{"n_layer": 17, "d_model": 256, "n_experts": 16, "experts_per_token": 1, "d_expert": 192, "d_shared_expert": 384, "activation": "squared_relu", "moe_layers": [2, 3, 4, 5, 6, 7, 8, 9, 10, 11, 12, 13, 14, 15, 16], "router_score": "sigmoid", "normalize_top_k": false, "routed_scale": 1.0, "balance_loss": 0.00152, "balance_bias": true, "scale_expert_input": true, "init_std_router": 0.0166, "lr_router": 0.000495, "vocab_size": 2048, "norm": "rmsnorm", "norm_eps": 1e-05, "tie_embeddings": true, "optimizer": "adamw", "lr": 0.00164, "beta1": 0.9, "beta2": 0.99, "batch_tokens": [32768, 65536, 98304], "seq_len": 512, "train_tokens": 282200000, "steps": 4339, "dataset": "wikipedia_en"}
Below are experts of layer 13 (counted from 0) of a mixture-of-experts language model. Rows are named router (the router's row for the expert), up (a neuron's input weights, with its number) and show model dimensions 0-255. Each number is 128 + 24 x the weight over its row's rms, rounded and kept within 0 to 255. Numbers have three digits each.
After each expert's rows: a language model's description of what the expert responds to. This comes from a sample of Wikipedia text that the model never trained on.

# expert 4
router:082097103142152111135148111150091157119146127121107157115137111106126137112087148113109101117122127139125124096121092110162136117158140131076130166136113129091079131138137124102171138127122122130136129103132097149158161149173124147115151119156085130129133110117105151101116111104141144158109118131121126149128129138102098172090121136112107142160150140153137109134124118199121107132140100131112115103128159126108119075090127125137160161087116104101118125110067124123150130117160075140132122124130142132118137140163079121180118121107069063164175127141115101079142137104140140131143126087148157121149136111151145111136142170142147115103161116120135095183132157107082116128166147094182112061092137112124140150114108102151152119148159122120110110089138096107148134095118098
up0:152101135145103121139131139186123076158121162109093146121136181135149118087100130145117153096122127104163118143182130096123093116121153117109130126096108084161133131105117123110126150109104136098142112082094153111129099172110131078139105100120094106178118122152132109104140103065136123178105094128118139147129115138125117132113143143120101125062165135140152107096114142119107141106127122141140098122143130102125145113117078125159117140086107129062092135097173099114130125132138119088096090117104134166104101090124115125113149130142078096161170118102119087127151107102094126125107108150157160146120120140117165172135119129103133160108158152137105164132119117138131112141132150121188105101146101117137138168080150115115134101113148139133098157128130130141143101137164117
It responds to: Ordinals and head nouns right after the, a, an, such as first, second, final, role, member, politician.

# expert 13
router:119099137100189119154114158134077155139097139129080153151129134122181144109124098097136126138122153167123182128145085155109173124137130098126108118148133111145082159111161110109116112079151156151125107114104130123108107127098119107128166103124160124085120127084171139162139126121158098149114134151135153102148128146108104104127147101127138076126130173130119124144133164109132117127147122106120116128122123127112146135148191152121125144163084116137110121147158098110128193119124143132127133162102122145143142129148120161122141157093143119137131104186130111114137171107120127107152135127154131111115123110135142080094121151133123123151118159153102132143171131098111105125143139086186157104118127080110117099137142121181132091167087143132108097091105106084184110098112090
up0:103127171122120098144139173110121154145118127111126137133147127157130128134128119082086165115153122136111119095141170129133140168154122095160119125129164129128140117113114154108099103079137167140090144104132119134136113136141061134145150148120126100107174101132147127112142136109095133119115106134148124131187108072109129145058162136134121108141099132144110100113101113112134134093160162160122106119138148111133126136118114129177146173096092156160139127140141169073086152117109121154123119086061121067109139136116141157177206135114142128139155147176128139095132137151151150104117176165123120128144132118121117115110145115140164104142122102097079079137143122137137129117157115132146162130115114127135161133151129122100110101144112134112127121136097168176120119132098090
It responds to: Mid-word syllable fragments after a prefix or consonant, such as ef-fe-ct, ef-for-t, rep-la-cing, plus some table pipes.

# expert 6
router:179112117193111107158112113174058118116117148109110145142123120119108159126097141113106148144099126150164097120137104163133140082127136097111133116105172129120153157120153110079163106126154110187119092090147117105115150112154102110092125090128113174131091124145131162162121145135151150130099128169096139102122123176128109138102147103126172131158100142124117140112148105160126106112143129098091115133099149157159124083122129121133154194168112161124155114128150105115167121086123131131068111148155145146108159087120107115123118149125140103138134140119143066143148131093147138098170162111134125143131151115130150122135102142126100175108103154109103123146134134091121096142144134089180141163084092129147134134125124130134161152149130129093138124144099163119137128134131124
up0:151152099125100093136099115124147141149145073134121129097115092132103148120169109102149111140165155137152123095157154129126142135173141154127122205114110112101127112143134143090138096089125094121133114165159121143125150144106116124099172073159114134098131143127141137126162184113107172126132141133127155104160110128118131175152142174103094139144126131158109088126112083123118139134109111125147114133115166122150144114150127103148124124114135126076128151135131145080125173130115108107134137153138109110132143078119085137108145083118147107174109136151096131076148123099105140078153071136113090098184146104113097172122120123147089094127116126112123138151118166098108145125116101092114094115124101132118109111083106131166104149112135091111136127171153141120134096107138118
It responds to: Commas, semicolons, periods and linking words between clauses or list items, like while, including, when, and.

# expert 14
router:117085169191179147138141168197051141120180138108155101113122126114130104144093137130137145113100103139129146089131114134134144121155165127086138108103167125145156122159152122114172128108150117148122144109147138157147119147114105161062147160167155153133184111137106152146128116124179122119140126125125161120141120100098112129113122158111132078154076155087132117119115137117134116159104163108131155148106120076115119094135162153120128109115094125114157123162154116077124139094126145105098119102083137129096113096122070198127133099136109132160134167126152141141106115154148132127177098084141142136111117135121131101128131145142147142132164159140148115138128147097124097160122114166152134136142118143111114138158117126114121144119116150136137114129122118107087110134133145
up0:081117112170141136131119136147085138177121114100154144165164151095112142076114110085136167178133142106112122114118172164129148132114130107100100136125165098105136132155098134115144134043112160156108095157101121102154106154088084144143092154142134127112154144074157118083079129113113124093119112165124097126117126178124128181112113139148104101102116114110144100176157101137169130080125129103114117126144157112126119140118137130127102126112115100122069099170135155137138115101128164128168141138129090150135147118097097148105134120119135122085155142130128110127126169129148155106156121135135163142085092116119076123165084129146083104110103130147118101141128112146128104154132120098119122120124099130090134170133113124119134121141109143150128157137117110141117088134119141
It responds to: Digits and number pieces in amounts, scores and tables, e.g. 2-00 meters, £85,000, 31.8 (89.2), million.

# expert 3
router:119124153139148118146118175170106134153113133113144129148132137130122139095103118160122162133131129093077157131121093136146130122159158114095134151114135079128112171121124182092158095097126130152114135147143129143117111137094097128101131143155187119120131124151192109151113164147109124098121112113138133116119145152104108142167099126158165086096133139091091114111129141149175130183089121120124128129097141070079147167140156124100091136118116147159117151133139127163103117091102135097149141159144161113142132086120140145155119137148149171129109126113161095171106140123170129105149133115135177120096139133117104102161110172119143109093155128136110094182139110104122124154175135168115129119104092151144129153101088082131135152107094118103086150127134128144118136138113085
up0:095109132121099117131130148133122064130165093154150122116116115134202166150083120138132117160118165176132128140106147137110119120165123111151126118113168094147121088116163136131102085178148169126137135149171094141090138131185147138118165108124072131119146104113105135123143121142134141141147082118123136133125101110174131141118172150124129115117113111089119110086081144080115145118119085124151114147104125115183122142091155136116112121130089115128145071154105172121131092128104147132147114143101150162143128098159100151102157129116124102164096139165140161101105115119095163151122126172120095137129133117121123116128143127125076138139115141153116140146106145090146125138146109152114099076102105160136150103122131080118103137091086103135122163168114133134130116121135107
It responds to: Prepositions like of, in, from, between, into after nouns in scientific or descriptive text, as in velocity of, activation of.

# expert 7
router:118095113110124109137150127166108130143161126102132122160132184106116188149116134161107121133078123127145086101133114096126095111150138110146147137082117131102136138130113089118141118145113115212125134142090107119094146148131086132103133125176149145173166158149148107192137133185098161152149087120163168101149098151114108184139160140147119114120097132110109129155114107133127156106096108112146167133119143135122122135149130088125109126138094126130156153093130134123095109141101121109104098126111121137122099079157077132119191135089102142166097072126138126130087088137112142149139123129156129117097111099110122148142139146109131124118119124113139148159141142111130142122105063162125138127149142169197117137121070119141115158134119120134133125118128131126140120150124128
up0:132102150156097083116128121125121130130128080141103144124130121146129117119121123132146123136103160126114139133137080176104129125080152140102108120132142136112105129171136133097090125122100126090162091107157134109122154154154093109097129096128110080115122123138162120076116160141112076119101142166122128135152112142078101182119130161112131107113144134108191149166078123112135108125130148110079140091072118161138139110158138143096103103117138118129111127118121107139145100091098129147110103158143140117120115115152089106142127129082113088153170152098110090157087153142155121117167148094114168167114147070124142137143128161151117142105161127139127105171089149115145128117137109113128124121128066176148095127112133115171109183122146107150104123138140144102138092119115107
It responds to: First syllable piece right after a space, often ar, al, Bar, Car, Per, as in ar-rest, al-ter, Latin species names.

# expert 11
router:157116133187149128152155137186104116167141144088129104109126101119169166108134151116119149141136094132132182113170150093110086134175134107140135102158158115124123156118143142139146120149126101135129097094125071144147129146119115127107126169145129163165119150124148109115145135117092114145079095101068135139146119132117138123120125127126162137104100137098111131085140151200120166123135136115132134132118132107110186113148134096155148122110111122110099122126097164114109149106141138126143135142139147135158136143129105136122141113116157083193109094113128134128103098116146161110112139135123107150169122127130103172121186132111141139151126154115116131121126179127060129159191131122127121085125118099116127174124120113115156094113102148135090153111102113105115165066143114
up4:172162112125127135158132149154128131135168131158087137127153145156153108120079129114117132106121110134109113115148169113142128156100170098158060123184143105125111114137172112126145110126157137116167126094128099125142118121148132122081146115142108111155154113187089136146130141160100148067125117165130127136104156122126147132132133109143099121175114183159101152141138143178113079149161119109142094153117145113133125119096109125138129146148163134140156096119134136109122106097138140095136141111149123096160061132119129138088146136130121113147154155136160123127116141129190145106113144172110129070137092139128147094124166131138108133177123115147106079103117150108135102103135128155150092087119133125114106113159124148135155132113112127147132075135119156132101133151081067
It responds to: Pieces of country, nationality and institution names, such as United States, College, Council, Canad-ian, Philipp-ine-s, Kore-an.

# expert 2
router:085128101180092097160140099153108131145145162137108122182170106134128150118120148092121114170097128105180132129139133094149143179138134133118101144103136152117142156155087091153167087137171097168129117101131108101113132110114093131139122119171111138142123152129102109158147129116129089141091097141135109139115126139135083152106185170094125112147121143136122118132156149119100122143130099077110133133102170100145149136114159128141140092124089117140144113140129102113125147157088175132116117157145111143114151080109138129125082125093109128162102128116132111143135131137150103088102157104138120133114124097135083124131172161136133186119147088193122131169184126114114118129122125102103122135141132109149122136136078112135153136117133149095136181094115126108115145119077105
up4:127113120134141142120126196187125086190114140112130079141098155128142101116150127090096134089110169125142152138122137123137095142111162124096124128092127105135117147169101183135133149131119161162169127155122111138131153112114122187080102099133107093145135104166100131138136134151134160126134127115143124119132129060084107114141146110115161127153104128091107128141132148154144139128131125151105145098092151163110163070091099110110159146097131116119147140081128132132142125112112078138123123136132137153063104137072154131112125087160132127165147141125106132147110135124183126128149154144115138109164130164131174122134149140168131131122146130148174152137121141129167128126146159150101110151135110135125197144127117097131134137097115154121142183129132112150102117133105094
It responds to: Articles and possessive determiners starting a noun phrase, mostly after prepositions: the, a, an, his, its, their, de.

# expert 10
router:143108155194143140127144132130093137141157126121145120135090134116128122103112124087124117183069111175132151085118100095103140126123135102136141175167161126131107123128135086082117134112153127144134100140166137119093124141152083104149144143132139150113108100148100147096146123073145111115075110102149109125132092141148099100125177130105165095124117170111110158129145108180130109110123123109133132157132162115111139095150186102128190165140124140104176113120091167146138145126164153158136109146115114136070133148127091181140149132113147120143137133139161088105124130087106154149116151098119142098120140130147146099163139152135113131112133130138096076152123118139153071147115134134148157133135121146138117131116163115116111108091123097102138154121089121141098128099113090
up4:124081092161088096120130155091124120124134128122120166169139112140094113127126130126139145141121140131086093150169146127118157121147146121104117137153124089106111111138148141165142129136145127150127125161144079114123107116131144124135141146134142150133148161151103130167111122148106128137083110169143139098110140121127100135098126090148140132093153172107171108112145163103145109121136098125091111090120080133125142134108092138131102108099167161126108136129101164105097188153155163173133114112134139124121143107155124151134109177086156128096104103162145157140116128111102122114133089094107162072173119138113133081101185184098083125143175100149117127151094116160161110136109112143132123130093145166137097119134100128128112088155156141164146160164109129096149153136125084
It responds to: Past participles after was, is, were, be, including split endings like exploit-ed, renam-ed, and whole words such as used, located, built.

# expert 9
router:125099120152147131116125102155073168118119156148104156155117143106165180087112174137110176128113118153151139093141141155150113167110144119101135149138153108096097102113130126084157132138129167127111112119113097121156141099136108111125094150166115134090134160152154127134156145092108117164126085151163154117127115152164058114149143098093168115160130177123175087161171131161136131151137091116101138124143130107141147154106109146121099092113104147136103109131129112139132159137131179128097117126093127122133101136124120138141169113115163103118131102150144105123132145114126115092116128143126172114143099118129141107141142164113138134144118126098060124137160123121085114143138140121151142075107122136117122132083132120105170152138149169137100151127088084157095135086082137
up0:115151163139124137149118127148140134098123129153126181086160150153107130112137163123109104168078125157138164097083131138140156167153139122131128122157123099149115148121084105143108120120090093102142156163119172114137069142123139140159122125162157165140129123100164098186069110120146110112159138131140147153119131147114111161098141083127145103188141173138109105141132135132109139114136095093107143130107147148097152126117127155081151137163108137068128114147107140153082136142133137132129139140094108087073151107073116122099139087179118112115170130152130116119098118079159087133124117110130140126146120126105118121126092134125133121179144141113127152096126143100111087143135108123132113117098122098154137111121140126161141110117099143122108113060100137126145169120121104
It responds to: Line breaks, table dividers, == section headings and infobox labels, such as Genus:, See also, Career, Species, Location.

# expert 1
router:135115152128131097129099126154103147128153146064136131125134152122133150115119108103130142165130164139132103138132113126107128129122164102099138139082155127094125155132156134124105138072123110185129094132155150104085162140161097095127111141151134124130103123139085137125147106125119138100091112130151128190136152143126135137130113149127110116114093164127151106122123139129153094119086111131150125110101114147123116098124132153178113110117107138136165172122133131104138088142141129110144069152116121099156087052137127139112199104118107080162156173104104130135087097103104125102184149140132094129114136121142125160169107138112113123097145135132110098141143095123083142110095107140094177111160115150155115171137148135100160128136096179141084143116118076113134151142127122
up4:169158112146137096153146156132115152116148142147124120129140102142149154114105078140111119127122149155132121137124135142166136139136145111120112142113146105077151128121141124119085111142116084204138119107148128100166112102152085123112138183161125132157164077108164113112137105108097120099106134131097130113148102156148156121117120195126156145139113138151126159080135155130115112159088119106168117105146114138084116077148120126157107124073092159164174087149146167091123114118134124104139080169103127116139129092128111153075100154125145101148140162135143150155114136132191140153140134103134128159125165137125146134152115149128149134164127105128110126144136191198117126103171109139147120138149130149146100130145125119098137145081144116133124130148122139102140162138130118
It responds to: Word-piece endings inside personal and place names, often Romance or foreign, plus time colons, such as Ju-t-ta, Jo-s-é, Gard-a, 12:00.

# expert 12
router:137108091121155118135112134171101165142098156125105121114158155129144131104119151104077169138128127146154094121065123141124112140110158092109138147128127132127142166148088153114125144118148117122149158136152140132149114128113078165096110116109128140115148123136126134127134144076149124099121070112061141097102169109096121109091173116148131153149084141123144132106117148181119108143076116089103162130162142123091176135076106101142119105133124172125120146173147148132070153140140135108083121122084159158135089127099087148154152142096118121138155122115152137127132079097144142093121158146098109129157154117124131119137109095157132119151096115128134081130125131139141131147142108109125103081109101083123137171132113141110156134121128152145136165117090165150130133096105125
up4:143119151131119137106129153114125149130140149096118150119121151168131115122140144141100144109101162194140155114090116134085115113106128141147125126148135121114161089115155169121127055109178147115109099111131116121152117153138150079133137125164098168110123144092167149135115089151129159132103138136096145163096166094120116105121124116148124126177096127144142130145127096082077121082130093162106149163108147154121100164139144135157117129110148114098148119118141149121141112098145132133102112101129121145093126104138116126111172094135136147228157146128138131121080167100146119090140141090078117095125134098125158137120066125082098126159101126116123103121151141126120117103123152115117132131157117139133153121118095122134106132094141118111131187114128161104128073100112124
It responds to: Single letters and short pieces inside names and words, such as K-n-icks, st-ud-y, McK-en-na, Ba-tt-alion.